{
  "d_shared_expert": 64,
  "router_score": "softmax",
  "routed_scale": 2.5,
  "head_dim": 64,
  "norm": "rmsnorm",
  "qk_norm": false,
  "init": "trunc",
  "init_std_up": 0.0225,
  "init_std_down": 0.0,
  "lr_head": 0.0115,
  "doc_mask": true
}
Below are experts of layer 6 (counted from 0) of a mixture-of-experts language model. Rows are named router (the router's row for the expert), gate (a neuron's input weights, with its number), up (a neuron's input weights, with its number) and show model dimensions 96-191. Each number is 500 + 25 x the weight over its row's rms, rounded and kept within 0 to 999. Numbers have three digits each.
After each expert's rows: a language model's description of what the expert responds to. This comes from a sample of Wikipedia text that the model never trained on.

# expert 2
router:507494457510505461518516507521478524464518478525490507516540483458510526520514501474481522457494471478491534448541495518519510435488530511492450535515525482539483464486522485472447499482573509514507516501495508526491520524487498530568475520513536517488497468491474549506481513459523528485
gate1:511500457527471493505519538479511508516515545493511462483507491485518505512482461469481497533528515486515500511513476516481470501477487459546524485467490476501507466464486525505488465532525486501519499496528491504469534515489492541486494532482538474506502488462523558515515517535497487454
up1:448506537527527516509478504522550491489488500507506478506490485523503510480495511467514450502548524523473538482482572535517520508500511513468511568448522448484549489485496480484532460512503503474503572536485530524481513508492528482492467503478515516484537462458466496442520494526484495528
Name-final word pieces

# expert 13
router:488502514508512509504491481462507447518493471505450534513468430513532501464446528488468502505513524520539531557523487549516486505530507523503471510507463440508492537477515480515512516509525507539518493465510473454497511482497520513551477503495509474509508491548484463439491470497484529505
gate0:507536522488537529512510459506527502494495460462502493525441486482503496471459511504490516480477486524496537471514455570487504486471475481498504521507481510500454542496467487452491490471497516448494453484535531452517514491506470551478516509471487494504478514468480489490497553471514500519
up0:488492520494503478518452481511497488473476471517466526489447507468482531502483588524509525508504506482483506496532533500524542497496470490483507527503523487516472521476497473482505485546501466518470469487507474501497483500512531511501468481512536503473522464493491534486483506478497514513
Prepositions and infinitive to

# expert 15
router:498531489525498517437475507527471544512490522507556471478491507546521529468530505490517512520516500549489531494496466546488493527458525490547530469476534522483481487487511484547513506546498510553440500497487508490475516514466513502482519511462498484476517459517530492513510518535468478539
gate0:466447511494521503534498499501489476543494477501521495489493523474510515504499495557519474508515492495491451544497458513505467499493510482515525506500538515467501509510458527511500496483482516495507531492495530491545523479496489492522490508455530497479489515532460503503484499533480506481
up0:451512523502477462506472468483507482507526486449500479548505508490533459498495542504478513518521496508518520483466521470469514471486504480500529488489464498542505531515494512445515534491541503470503529528476490497542488509514485514512504480498498475510453530485517523530486514527486481517
Two-digit number pieces

# expert 25
router:521506489519479473526493494515515500495551502491483512551510496491498540486522521506507466531550509473517497504466525484500488538517481473495534512519545503499493532496472466551490513523527492466532496511490478511576523492470550432483463514495512536507556519506533479459539456462527538525
gate15:561534533473535499486488442523553500449448484508508539562480484495514491473533523500481477497497490529488492489460442516473501486493465497484548514534563479498481514491495495515498538497470518477512469484509539536468470508493490503479486518480544500521466497511502518468506484519540503492
up15:534479513465498540513484532480511523506479510460512469487462509491524497476493478497530477469484489516489538515546501496527498519493515494519466520506506510497503491450453518519502469536516558494470531532523484495469516481506543508497487507483456468484532473493524505496509501527516514503
Spaces and onset fragments

# expert 32
router:531553486524472504474511500493508517494471508524538480495507518541533530493540498473501521482509498541462541474547487482504476503506509469517527496476550534465489480485448454555538471499507520511475497505499520475454528491454498496463512505484491506489492490460512551542508461488437502549
gate0:530513440512499475495510541481436532474482467470534492517511485522501541475526510540498509510504497521447536506499475472502511512467545489477495488499493452534453462452494485509472502506465503521528475489460504525499486503500520523484480509508532450496482497512489496497469500452514507515
up0:508489532538478501448521458487518486481477504467530457475504517481538471481516543522491501506517466529493509547481523489502490508536485454509485474503491496482501482508511498453513478548463503521554467467505495544485445507479515483524494456486554498495482491531520527516518515516454470477
Digits in numbers

# expert 28
router:445530498496545511515517480504468518500510536542502446486504506554534503487500536540477447446526511543506487536438499498512504544486446510456540478531496497491534527522502555506463491485517464494527526549540502490532481505504486474498500501491459460487500545466520540523524475496516514477
gate0:492477468544486539510513497446496528505475513466474470451514465520538521488461483492523513494502486501487541526449475514534478442530461501517541499557507523492555494463500522512487525517465494499493476474514477476504489508453506520540540486504508452518499496508480509510498473511529517496
up0:455503527530533521497505490517530448485510534517540537493497528492508479483488484491490475523498432497526441505494525527543527478462524477483536495489513480519477499491517545544439511506429533506547496502506471498482491512488457485495521483521466505512524504511490494507506525515508503504
Year-initial digits

# expert 1
router:511470444526483488530471483490469469520461521510555504465512515538499487489473491514465471552490518481494461472472487496499478473525519467534486533535488531525516526495495476460501486561486512529499507513508506546511512458482442467475496500464535486474465525532503569517547520536429512533
gate1:515450511531526478486519528475532507505492530503507522488487513492492547493504448455516516479514497494505504465484517502460469558502499504559499534478457494526515474510519480511464520556474493483517438452497465492501488525456532498511536531475459466519471524573520539488492532513516490514
up1:506473463502537499554537562521548512514475473492456507482470505492460496510508509528488518467482500508539493522506523488491495455488506504506472479470443489486501477527518482530510488484515459440512488531505511436475499470497499467491463482507523504509518470487485495540481489464522470472
Sentence-opening pronouns and months

# expert 5
router:484491490463503544531524470486477474501500508492522462506508507502489505483467496519458507476475520483532524552490494546500480488530448493486537508477482491502495534438507473473514489510475512508481511506518455504472494447488475520528493511513513486496507473529535491495499490434483492493
gate0:509457474508455453505497531453537518476515510482537499502524522482496508508511509492446572537525507497526522496543477508493475581521504486493476501469477503515507460502481494477513499498504479456500496483496512506517523494498538497508502522490505523436477495459497481496567493503541530470
up0:513554532496516489504500547514483473469495491462497495507490563487485495495503467516491546524518505493527534503514513478515511538535503481499536567466534458474502480479458525474511519498466507478491491480489493487495481496494518497449485503513470480495470462502555470481516538513576516482
Prepositions after nouns

# expert 50
router:504520459487526444532520507482495509505491458522537504531495516481530522515482444439536473501539467505482493466477552520476481511508472492471520524511514498491481458448542495492468501468562505523515482501499527506489535493482469531522450529527513528531536469429469538518473521484478498516
gate1:532523512532524529515510491506486513499490496549522477511524490473504477514506514488516508549484492502506487496485508522538507568500468480491495476504434496482479474522528475509515489506530505532520488501491530524484499498505467480524465540490519470478528489505456513483486515488546486478
up1:521441509510532480500521506518495507465452530512471494482499506486474492474533492518513488474486498526553524474497499510498460468474535505519507527550526495457446475486532505496552475481505554518527451452496480496474486500500527502518518523530495505505529488501464470496521470487462501498
Name-ending head words